Experts of a small language model.
Experts: 24 experts in each of 9 layers, 2 picks a token, a softmax router.
Below are experts of layer 7 (counted from 0) of a mixture-of-experts language model. Rows are named router (the router's row for the expert), gate (a neuron's input weights, with its number), up (a neuron's input weights, with its number) and show model dimensions 40-79. Each number is 200 + 30 x the weight over its row's rms, rounded and kept within 0 to 999.
After each expert's rows: a language model's description of what the expert responds to. This comes from a sample of Wikipedia text that the model never trained on.

# expert 6
router,169,187,191,206,161,217,193,150,250,177,157,198,171,228,195,186,233,195,144,162,222,172,197,181,219,187,209,176,184,194,152,190,188,208,189,175,193,211,177,227
gate0,200,214,273,213,150,211,165,255,201,222,246,232,227,216,191,215,220,253,255,197,245,243,218,217,158,214,223,154,205,164,179,207,235,163,188,228,104,207,150,207
up0,198,146,252,199,174,164,196,259,237,232,193,186,202,206,189,253,178,281,202,228,218,208,225,210,164,196,230,192,199,186,126,209,226,206,241,222,159,193,220,207
gate1,206,171,214,230,272,196,156,245,200,191,201,220,239,205,216,246,232,205,228,164,146,183,207,220,221,178,185,193,217,242,189,231,219,202,207,250,177,218,190,155
up1,238,206,244,187,170,206,200,138,224,182,217,175,171,166,220,193,187,126,166,229,220,231,171,212,181,235,179,219,186,213,166,207,204,191,204,167,205,202,180,199
What it handles: Word-initial consonant pieces, mainly F, St, Th, Bl and f, often name starts in tables or lists, such as F|abio, St|auffenberg.

# expert 7
router,221,138,227,187,199,212,216,240,239,223,219,168,324,197,173,213,205,224,180,235,178,160,192,191,212,174,225,140,197,183,235,187,186,214,159,177,260,192,188,200
gate0,198,175,215,199,210,134,219,187,277,196,194,253,195,252,255,218,270,215,190,217,226,192,177,184,225,207,204,148,192,180,206,243,222,212,159,139,207,212,232,231
up0,159,202,215,156,177,181,231,217,227,212,183,212,221,219,276,160,221,200,203,227,248,164,181,200,238,187,205,189,219,208,254,216,248,186,184,140,245,202,264,190
gate1,206,226,153,168,201,187,227,241,196,190,166,194,202,240,252,164,228,206,190,217,212,171,186,217,198,159,113,256,228,223,192,226,225,156,179,199,209,211,255,153
up1,172,162,190,158,199,205,184,220,204,181,233,226,223,213,211,204,252,230,215,167,186,206,213,210,155,200,232,245,198,185,208,261,182,195,151,111,243,186,204,215
What it handles: Commas, "and", "or", "but" and the subject "he" that starts the next clause in biographies and narratives, as in "whereupon he", ", and remain".

# expert 0
router,213,219,250,214,264,212,222,171,219,155,173,221,176,233,156,201,184,200,245,207,168,127,219,233,234,170,189,251,164,150,231,176,184,152,206,237,178,207,209,226
gate0,129,198,166,191,199,216,208,200,197,243,194,225,169,198,202,140,208,228,208,185,258,215,201,197,201,193,193,212,178,161,158,222,231,230,173,212,144,213,145,229
up0,256,190,197,192,222,252,238,211,188,181,233,156,215,228,243,239,214,220,188,176,206,190,190,220,203,191,104,198,221,216,181,241,204,190,201,193,189,213,224,139
gate1,196,144,208,183,238,214,169,191,180,224,217,195,174,178,225,185,144,233,219,226,235,219,185,265,221,191,275,204,173,220,210,270,219,143,183,179,188,216,180,254
up1,202,223,213,208,236,244,186,240,166,168,201,273,202,215,214,230,168,241,186,178,182,203,174,251,223,184,232,227,219,195,174,255,222,203,200,185,208,192,190,238
What it handles: Place-name words in infoboxes and tables, such as Montana, New Jersey, City, County, World, plus minute digits in coordinates after °.

# expert 22
router,158,198,220,184,190,233,207,140,197,194,220,244,218,193,178,190,168,208,211,254,185,201,216,198,188,258,225,148,251,188,204,180,218,215,98,235,212,185,206,205
gate0,195,190,165,158,178,130,182,187,205,206,186,192,199,201,185,204,220,218,206,161,194,161,231,217,227,206,278,174,216,161,93,182,187,187,140,167,176,196,210,215
up0,240,210,160,242,202,219,218,249,268,190,179,200,192,232,198,192,166,253,291,180,191,229,168,184,241,173,202,170,222,200,206,237,224,229,203,198,192,206,227,167
gate1,170,224,232,173,229,212,205,192,230,216,273,222,197,234,226,181,175,149,164,232,199,236,213,166,206,237,226,155,170,240,207,187,181,158,204,202,215,203,216,232
up1,275,192,207,189,198,183,192,166,215,133,146,233,199,189,148,144,228,231,218,214,188,167,172,246,190,235,241,215,150,209,278,250,205,194,206,198,174,201,215,168
What it handles: Past-tense verb endings and narrative prepositions before the or his, such as carved, examined, requested, into, during, with.

# expert 23
router,143,184,172,221,218,208,191,216,227,208,159,165,207,178,201,182,193,231,189,203,159,230,243,236,164,255,222,167,168,143,201,242,198,200,199,154,200,200,213,179
gate0,242,192,174,199,173,219,178,159,206,186,212,182,180,225,174,231,195,163,221,153,204,162,151,240,201,235,208,212,191,219,171,257,185,130,190,166,230,200,222,154
up0,239,208,231,182,241,174,212,177,193,133,198,214,185,176,177,251,206,239,202,168,213,205,161,223,192,228,165,214,162,164,219,202,189,230,185,169,206,200,236,246
gate1,243,189,290,134,185,155,219,167,191,189,214,192,210,243,220,198,224,229,185,199,176,240,159,235,240,211,215,178,216,173,175,201,241,204,194,192,139,223,234,163
up1,232,228,204,181,149,202,162,247,160,200,183,201,215,219,200,222,234,213,204,219,194,161,172,187,221,193,200,249,185,229,149,205,202,149,208,219,198,191,190,246
What it handles: The word "born" in biographies, and pipe or comma separators between scores and numbers in sports tables, like "| 0", "3–6, 6–3".

# expert 15
router,236,222,222,203,217,212,243,233,181,210,186,182,244,244,200,218,244,177,175,246,163,166,192,188,199,248,212,180,189,173,220,230,195,198,197,149,209,194,247,238
gate0,155,232,181,170,222,171,185,176,149,175,264,208,212,194,181,173,235,213,241,180,222,144,165,165,157,178,197,183,176,241,168,230,244,185,178,157,158,184,155,189
up0,200,187,196,230,221,184,224,219,183,192,234,234,170,233,180,188,176,237,216,262,226,135,206,205,202,166,192,159,154,219,210,230,229,198,190,214,182,216,154,167
gate1,242,212,218,163,201,252,219,208,155,179,220,222,215,186,224,194,213,183,189,181,149,195,204,198,238,202,218,239,177,177,193,181,201,180,203,191,195,220,225,195
up1,197,181,199,172,166,161,169,180,191,165,208,163,226,182,221,192,226,165,144,206,210,196,200,242,205,172,183,186,178,209,177,195,149,243,166,221,198,210,184,218
What it handles: Thousands-separator commas in election vote counts, like 27,228, plus candidate first names after pipes, "known as", "de", and list dashes.

# expert 11
router,241,177,270,114,184,185,188,186,204,164,145,197,171,212,238,228,201,192,219,196,210,230,198,270,189,222,204,212,223,210,166,165,181,217,211,178,235,198,222,165
gate0,164,270,181,162,188,196,200,175,184,238,197,199,179,230,215,200,181,200,198,163,199,179,178,224,245,193,204,169,267,210,256,194,237,236,214,213,233,203,203,203
up0,206,265,207,226,191,248,181,191,175,240,183,241,171,202,175,201,203,221,228,226,254,190,202,177,207,142,244,159,157,173,205,194,146,180,194,239,196,203,218,142
gate1,172,209,153,199,189,167,176,248,138,190,336,143,190,179,199,236,173,198,214,173,217,187,141,176,226,239,147,224,180,224,234,184,282,192,215,221,197,208,254,210
up1,167,245,186,252,225,215,194,179,215,261,183,168,167,179,223,185,216,131,172,211,208,170,210,241,216,212,143,196,232,160,189,151,223,201,232,240,196,220,147,192
What it handles: Line breaks, table pipes, header rows and section "==" marks closing infobox lines or table rows, e.g. "| Total |", "% |", "|---|---|".

# expert 8
router,198,236,155,241,178,232,202,216,169,183,172,210,158,240,240,212,183,200,206,170,167,214,199,200,192,252,186,202,197,243,223,150,189,183,198,202,187,188,254,169
gate0,212,219,197,170,132,190,216,216,167,158,217,142,182,228,190,218,193,223,212,225,181,137,233,228,251,206,134,192,222,250,182,178,171,194,189,203,232,209,271,188
up0,208,207,196,166,193,171,193,207,199,224,247,217,135,181,188,196,198,255,216,203,160,200,222,267,206,170,166,166,234,212,210,201,177,189,148,156,239,210,270,134
gate1,242,149,235,245,226,201,200,236,167,204,210,187,206,188,211,162,218,193,160,161,203,189,196,206,213,264,221,221,220,197,142,186,214,185,268,187,221,202,159,172
up1,143,156,208,185,171,169,186,212,197,169,201,239,215,193,185,192,202,213,179,192,172,201,222,141,159,174,219,235,202,181,224,201,149,225,236,238,214,185,181,189
What it handles: Word pieces starting with P or p, including after hyphens, colons or table bars, such as 32-p|ounder, - P|acific, Owner: P|KP.

# expert 5
router,239,199,189,185,211,140,190,245,171,224,188,216,154,152,238,233,224,214,204,216,169,220,267,179,201,135,211,223,221,182,233,229,161,221,175,117,210,187,159,199
gate0,199,178,148,178,115,239,207,226,179,182,147,202,185,202,194,229,230,165,230,170,202,194,151,200,203,214,199,206,210,223,226,169,196,191,197,193,204,190,164,162
up0,190,182,142,223,132,163,149,225,191,217,177,195,216,239,167,189,200,231,180,226,190,155,163,218,152,195,234,206,224,250,211,242,176,221,186,204,194,214,212,247
gate1,134,180,173,167,177,217,200,230,218,165,217,166,162,218,256,198,207,191,167,213,163,187,202,218,197,166,249,206,177,189,196,157,201,162,163,183,193,201,132,156
up1,211,147,193,204,197,175,183,144,214,182,181,186,214,237,173,171,211,181,230,201,180,271,214,232,167,144,191,217,173,186,209,236,221,174,146,163,236,194,221,194
What it handles: Name-initial capitals, mostly T, C and Sh, after table pipes, commas or dashes, as in | Tyrrell, Tokyo, NBC; also pieces of transliterated text.

# expert 3
router,189,186,198,216,189,220,230,233,198,144,165,217,209,173,206,221,163,209,200,154,176,204,232,238,190,164,180,216,224,192,171,192,172,236,182,226,196,191,185,188
gate0,227,208,232,240,187,221,206,210,141,172,216,171,180,258,208,187,216,202,205,172,230,177,225,209,228,162,128,182,230,252,181,215,186,214,194,170,187,215,220,188
up0,201,166,229,239,158,212,212,234,172,185,169,232,178,209,166,234,218,195,223,229,150,226,208,193,168,185,140,125,226,209,186,198,191,218,179,186,170,199,222,227
gate1,212,173,180,222,214,153,154,215,246,188,225,205,186,193,178,231,252,157,216,275,153,181,193,214,228,219,146,209,182,209,183,164,254,201,216,188,149,189,187,240
up1,215,255,180,182,216,184,223,259,178,200,253,170,177,205,187,227,261,160,250,171,151,125,165,192,219,173,202,134,211,197,182,241,261,196,210,179,161,189,177,189
What it handles: Head nouns after "the" or a year that name what an article is (film, album, village, government), plus "is a", "was", and prefix un-.

# expert 4
router,209,257,181,245,172,235,187,181,163,182,233,219,182,217,219,181,223,156,191,203,189,191,219,214,180,128,196,203,205,196,205,198,197,162,222,220,151,193,183,138
gate0,210,202,188,212,151,206,242,244,161,216,225,141,211,149,225,240,176,220,168,208,209,227,239,213,249,237,191,202,154,239,201,197,198,172,216,217,209,221,151,228
up0,244,187,191,197,161,219,225,192,202,150,171,185,221,202,254,111,208,161,181,165,148,194,162,187,181,205,154,194,202,207,213,167,196,134,208,181,185,190,166,129
gate1,177,180,250,179,183,206,216,231,175,269,164,191,194,176,205,195,183,221,167,173,169,287,217,178,227,186,229,226,247,224,233,188,244,151,212,210,296,210,250,219
up1,198,193,181,186,148,203,242,232,177,188,182,188,216,259,209,180,170,223,185,226,211,189,146,206,190,179,222,134,176,266,211,143,191,179,147,228,231,197,172,209
What it handles: Nouns and noun-ending pieces after the, his or 's and often before of, such as compliance, response, season, airport, career.

# expert 18
router,236,202,165,194,231,196,206,211,226,166,161,168,137,206,195,162,237,183,223,213,188,149,205,180,210,145,211,193,182,217,188,204,223,199,228,206,215,185,169,187
gate0,206,185,176,222,202,156,171,233,188,192,208,189,171,221,171,186,191,224,209,237,193,236,216,245,178,244,229,217,202,183,219,211,211,202,202,233,214,206,157,201
up0,218,208,248,205,202,192,235,152,187,188,168,226,238,267,193,194,234,177,205,257,177,158,156,190,159,223,219,189,236,193,245,224,165,257,187,192,209,179,204,185
gate1,193,238,269,214,179,161,201,252,228,224,223,225,196,141,161,225,226,215,199,144,160,211,179,205,220,217,186,181,245,213,196,188,215,143,179,192,224,215,191,177
up1,224,134,196,193,147,185,188,165,227,194,180,130,215,226,146,174,250,259,172,195,160,167,205,173,199,184,218,247,234,207,154,174,152,203,214,202,179,185,229,168
What it handles: Capital pieces after hyphens or in charts and titles, such as Anti-Crime, Twentieth-Century, US Rap, Grand Slam, and heading marks ==.

# expert 17
router,178,199,183,195,195,213,256,255,245,211,202,246,173,214,154,231,191,250,179,153,229,183,173,149,207,189,219,238,263,119,202,201,234,209,238,221,165,216,145,202
gate0,259,194,177,247,212,232,190,153,204,172,195,157,211,214,217,187,194,162,212,180,188,150,218,140,215,190,184,216,204,192,225,148,226,164,203,180,186,211,192,192
up0,206,201,203,194,181,228,196,191,166,209,217,135,217,179,228,274,227,194,221,221,175,166,212,162,235,224,158,217,200,263,162,151,256,207,265,206,185,231,167,230
gate1,183,197,152,214,177,210,222,254,226,174,162,188,148,193,186,190,215,254,215,243,199,202,168,311,222,184,218,195,179,198,201,204,202,231,208,174,257,219,207,178
up1,217,187,136,154,141,154,208,167,177,156,131,209,182,195,215,188,235,217,219,209,193,214,194,215,207,252,221,219,174,221,235,280,206,169,209,177,178,205,210,131
What it handles: Whole numbers in sports standings, climate tables and career statistics, like points 33 or 250, plus row-ending line breaks and consonant word starts.

# expert 20
router,227,197,205,204,192,170,159,190,197,198,209,236,205,167,206,213,194,184,149,158,194,190,179,178,191,173,211,214,172,189,169,220,188,268,207,212,225,187,201,180
gate0,206,196,201,162,168,181,242,205,230,226,169,200,231,180,205,208,192,145,202,222,185,196,241,203,173,270,210,151,269,175,155,147,226,209,167,264,223,221,182,161
up0,187,221,198,148,245,221,197,196,207,158,239,212,202,228,198,250,150,272,173,215,232,220,164,221,238,206,231,231,169,166,196,254,224,237,195,178,199,179,155,210
gate1,222,215,188,111,196,172,272,166,181,203,208,237,209,206,177,229,164,168,203,164,202,165,212,168,214,205,217,202,199,195,168,131,149,245,131,225,242,226,223,229
up1,163,187,201,266,248,187,142,168,129,170,275,160,177,269,197,213,219,197,162,194,208,160,175,243,206,189,187,196,176,201,189,213,221,171,180,186,192,184,200,218
What it handles: The article a, as in of a, in a, and word-initial pieces starting with B, A, V, L, N, often in taxonomy lists.

# expert 12
router,165,183,157,252,244,249,197,172,236,217,181,177,144,243,185,130,234,176,188,227,187,201,211,233,166,250,238,175,222,216,210,158,269,192,141,226,218,207,246,201
gate0,193,160,166,180,219,234,222,201,223,166,183,182,223,222,214,195,199,182,160,177,230,166,198,225,171,176,210,204,198,179,196,192,219,255,194,205,158,215,232,253
up0,165,207,249,178,191,187,251,186,166,157,167,181,198,253,193,199,153,178,186,261,207,193,225,209,195,214,172,260,188,223,183,207,203,195,210,182,211,187,202,213
gate1,242,172,191,194,151,245,222,200,221,256,157,153,187,231,174,228,236,246,256,223,205,196,221,235,227,253,207,217,239,189,159,222,210,225,148,203,201,217,210,169
up1,187,209,168,225,237,240,260,135,215,173,265,201,203,190,175,186,184,155,159,180,215,246,230,168,176,241,218,200,189,229,229,159,226,295,202,224,258,189,228,215
What it handles: Double line breaks ending infoboxes or sections before a new heading, plus capital-letter word starts such as S, M, R, Pl.

# expert 1
router,156,231,196,126,240,238,195,230,165,183,258,161,171,192,198,233,188,206,175,191,183,257,212,181,153,209,180,234,220,221,202,149,233,207,228,234,186,194,148,183
gate0,208,217,213,224,216,187,189,198,222,222,209,149,240,142,207,224,193,174,142,237,189,228,161,232,210,190,165,228,174,218,215,254,264,203,192,169,143,192,232,195
up0,181,162,201,279,272,213,207,154,217,179,254,184,192,160,192,255,162,201,197,179,186,183,144,198,206,139,146,219,158,211,186,203,218,208,185,178,181,186,260,171
gate1,172,213,220,247,279,213,195,282,187,206,174,221,214,162,165,222,173,187,160,130,196,245,200,224,170,167,198,163,251,198,195,193,241,220,205,189,231,200,202,159
up1,171,209,185,171,155,249,121,208,231,229,172,269,209,221,211,162,174,224,177,153,173,234,170,176,172,237,173,170,185,242,211,198,225,203,188,166,223,186,211,211
What it handles: Short word-start pieces and verb stems that await suffixes like -ed or -ing, such as w(onder), chang(ed), Add(ed), land, pass.

# expert 9
router,241,155,230,205,194,162,190,194,207,235,154,144,210,184,203,205,183,260,246,184,200,185,223,176,202,193,165,183,212,167,173,178,165,214,243,169,227,219,222,195
gate0,232,234,230,222,258,210,187,176,254,174,211,227,160,166,241,228,238,220,175,189,213,224,175,225,198,210,177,155,190,206,168,178,220,208,151,236,185,222,199,244
up0,233,191,209,184,254,161,246,199,215,236,203,178,192,182,217,219,183,213,231,194,194,145,184,197,232,191,98,209,238,179,161,139,209,256,204,205,145,176,172,238
gate1,150,200,175,196,194,278,215,175,214,182,219,200,206,195,205,181,222,210,157,237,207,170,186,209,206,204,190,237,167,172,216,169,209,132,233,176,216,227,208,239
up1,261,260,184,186,204,139,189,199,249,210,245,133,256,148,188,245,208,263,212,236,167,205,217,231,199,249,209,151,198,189,194,204,191,156,153,203,230,209,165,150
What it handles: Endings of foreign personal names and common given names, as in Lowden, Janelidze, Zahle, Richard, William, often in tables or article titles.

# expert 13
router,212,232,198,221,140,178,237,202,195,228,209,195,221,156,193,202,159,291,205,198,189,200,164,218,236,194,241,228,161,252,231,195,198,243,244,185,215,194,202,215
gate0,200,205,211,165,208,216,235,183,225,202,219,200,174,220,203,188,249,202,180,189,153,225,242,189,228,211,195,235,202,166,236,219,180,247,233,216,235,194,225,261
up0,144,239,250,264,176,247,226,203,195,169,163,236,169,207,244,206,223,222,185,192,146,200,224,206,226,183,241,247,181,164,236,227,229,256,217,223,208,227,234,187
gate1,189,211,171,107,180,248,217,200,203,250,246,243,179,220,178,218,241,242,223,193,182,202,152,197,194,202,220,178,201,178,209,196,207,229,174,195,191,214,239,218
up1,201,247,149,159,159,184,234,162,204,206,243,246,222,169,162,238,192,262,241,165,241,172,184,187,201,198,204,203,167,184,134,216,222,172,163,192,176,196,235,251
What it handles: Separator tokens with trailing space right before a digit: pipes in tables, commas, "in " before years, month names in dates, like "5 October 2008".

# expert 16
router,227,178,197,189,243,213,207,200,204,198,240,228,200,258,164,184,159,261,212,244,221,245,176,168,225,178,179,198,241,223,160,215,205,206,183,221,214,195,255,191
gate0,258,197,228,232,117,173,234,211,148,192,259,187,118,215,250,229,194,216,211,197,201,192,203,192,192,136,211,145,226,207,192,200,167,261,191,249,191,204,218,191
up0,135,220,210,216,234,223,216,230,214,223,179,215,233,172,196,199,184,187,161,183,200,186,219,172,239,250,214,248,170,226,209,222,194,222,211,235,219,187,159,218
gate1,222,213,193,186,247,155,196,282,222,174,230,201,223,181,188,255,205,161,224,154,196,232,190,149,207,210,182,215,226,240,175,213,209,186,169,200,161,197,182,200
up1,190,286,191,200,198,200,214,209,190,215,177,227,222,191,248,193,190,217,169,145,203,188,256,216,183,215,165,200,233,148,262,161,193,120,263,213,224,201,234,148
What it handles: The first digit 1 of years, dates and numbers, as in (1858–1918), plus the verbs was, were, is, had been.

# expert 2
router,199,173,248,190,223,208,252,229,191,220,191,205,162,209,187,243,221,184,179,216,237,226,213,170,241,218,175,208,226,230,202,217,163,156,149,206,181,179,160,210
gate0,159,163,206,151,165,242,221,216,165,189,241,170,186,148,203,260,172,176,201,173,161,145,159,164,208,226,225,213,210,202,155,203,252,199,103,173,175,209,224,169
up0,209,210,202,172,166,175,142,291,189,207,139,201,202,169,209,222,196,197,209,172,221,215,235,200,163,195,247,223,144,229,192,198,231,138,212,187,144,192,246,204
gate1,231,140,191,226,212,249,226,148,228,226,145,241,156,134,192,215,208,205,185,201,168,218,196,228,191,201,159,189,196,217,168,225,243,222,176,168,242,216,245,183
up1,217,183,180,197,254,228,239,216,201,182,188,242,215,218,271,193,203,205,176,220,178,200,177,238,220,183,162,205,193,241,217,169,231,194,180,179,205,207,221,228
What it handles: Year digit pieces after a leading 1 or 2, such as 2017, 2012, 1924, and words in organization names like National, Public, Research.

# expert 10
router,228,172,205,197,207,163,181,214,161,237,233,182,280,209,209,178,200,164,217,226,233,146,172,156,237,232,219,200,216,236,246,242,169,189,223,230,255,201,235,244
gate0,211,199,235,154,203,203,217,257,174,209,187,210,168,182,193,178,174,159,253,204,164,204,224,174,207,165,213,164,189,191,188,192,240,201,201,219,203,219,157,210
up0,202,166,186,225,268,192,191,170,217,211,159,176,169,208,166,202,152,203,206,209,213,182,169,169,169,167,213,256,191,194,210,244,213,177,229,183,226,224,221,195
gate1,196,216,197,176,183,214,188,203,167,183,241,167,186,203,184,238,164,233,191,165,206,173,174,215,169,184,196,201,155,198,210,225,149,200,243,231,185,220,212,147
up1,206,191,226,171,232,159,172,235,223,213,253,185,169,226,180,252,196,165,197,259,241,211,233,208,212,168,185,174,170,200,165,166,190,191,203,203,213,238,210,215
What it handles: Common prepositions such as to, in, for, with, from, and empty table cells or capitals starting new lines or names.

# expert 19
router,221,202,175,232,223,202,192,208,226,130,193,191,179,221,167,170,207,206,207,189,241,224,231,257,201,185,189,188,167,190,230,227,234,172,176,198,177,198,235,215
gate0,203,182,171,151,175,234,167,233,222,212,198,164,152,217,158,231,165,179,225,203,167,215,166,190,205,212,160,168,170,224,130,157,177,208,263,167,233,212,259,186
up0,165,235,151,158,183,269,172,265,197,179,238,197,181,157,191,205,184,250,211,210,258,207,210,172,222,154,233,211,187,199,191,152,192,231,231,213,235,187,257,239
gate1,205,202,173,176,254,132,220,197,198,165,190,191,185,223,220,222,214,209,187,239,173,195,170,201,216,220,194,164,235,185,162,149,244,236,189,211,219,212,204,188
up1,169,232,196,201,217,153,191,223,174,134,175,235,197,246,225,196,204,226,136,174,199,201,218,207,172,184,247,167,215,241,214,147,162,219,199,177,220,194,275,149
What it handles: Direction and descriptive words (south, north, top, right, music, guitar) and leading digits of decimals or percentages in tables and specifications.

# expert 14
router,191,172,135,205,172,150,240,210,181,217,244,262,213,195,170,181,203,171,190,216,264,213,197,273,177,181,189,231,222,188,191,187,191,189,218,159,181,190,178,225
gate0,181,225,207,212,192,187,271,217,133,250,215,189,228,169,175,174,225,187,182,236,169,205,231,199,158,206,182,208,216,199,211,197,192,174,169,208,186,207,224,232
up0,176,191,272,153,143,191,233,218,194,266,186,177,184,198,160,202,195,157,226,196,154,248,198,228,152,174,179,184,233,231,242,204,172,201,238,221,177,194,195,214
gate1,208,175,199,138,258,200,138,173,171,270,201,196,193,221,203,237,191,182,225,174,196,199,215,170,182,160,144,188,222,172,207,172,192,190,207,189,223,216,218,211
up1,229,212,198,226,196,212,226,200,156,198,195,160,186,163,206,190,241,182,183,197,186,224,210,215,207,225,214,233,199,271,185,168,220,222,164,178,139,213,201,202
What it handles: Periods ending sentences, often fused with a word end such as area., state., INSEE., plus opening quotation marks.

# expert 21
router,213,225,246,229,178,146,218,235,168,199,252,126,301,155,242,205,226,187,207,191,191,232,171,208,202,230,148,206,207,201,180,183,187,125,225,196,169,201,173,202
gate0,226,215,229,162,209,185,145,176,259,187,233,202,207,186,210,196,257,185,181,204,186,242,221,225,181,150,214,245,167,233,228,198,191,176,217,251,226,214,177,241
up0,222,171,188,185,165,189,188,164,260,166,261,213,233,164,247,214,198,204,176,194,190,236,204,249,209,144,131,226,223,235,244,173,187,157,157,219,191,199,149,210
gate1,232,208,195,217,179,171,207,206,155,173,219,173,194,115,203,181,185,220,176,213,171,232,193,245,217,267,183,189,240,244,235,170,225,128,201,198,192,195,197,227
up1,215,179,147,221,172,225,166,167,125,232,187,250,214,171,171,226,195,176,158,226,108,243,205,137,204,240,227,152,241,212,228,224,230,234,240,188,176,182,179,153
What it handles: "the" and phrases like "in the", "of the", plus "his", mostly in sports biographies before season, team or club, e.g. "striker in the".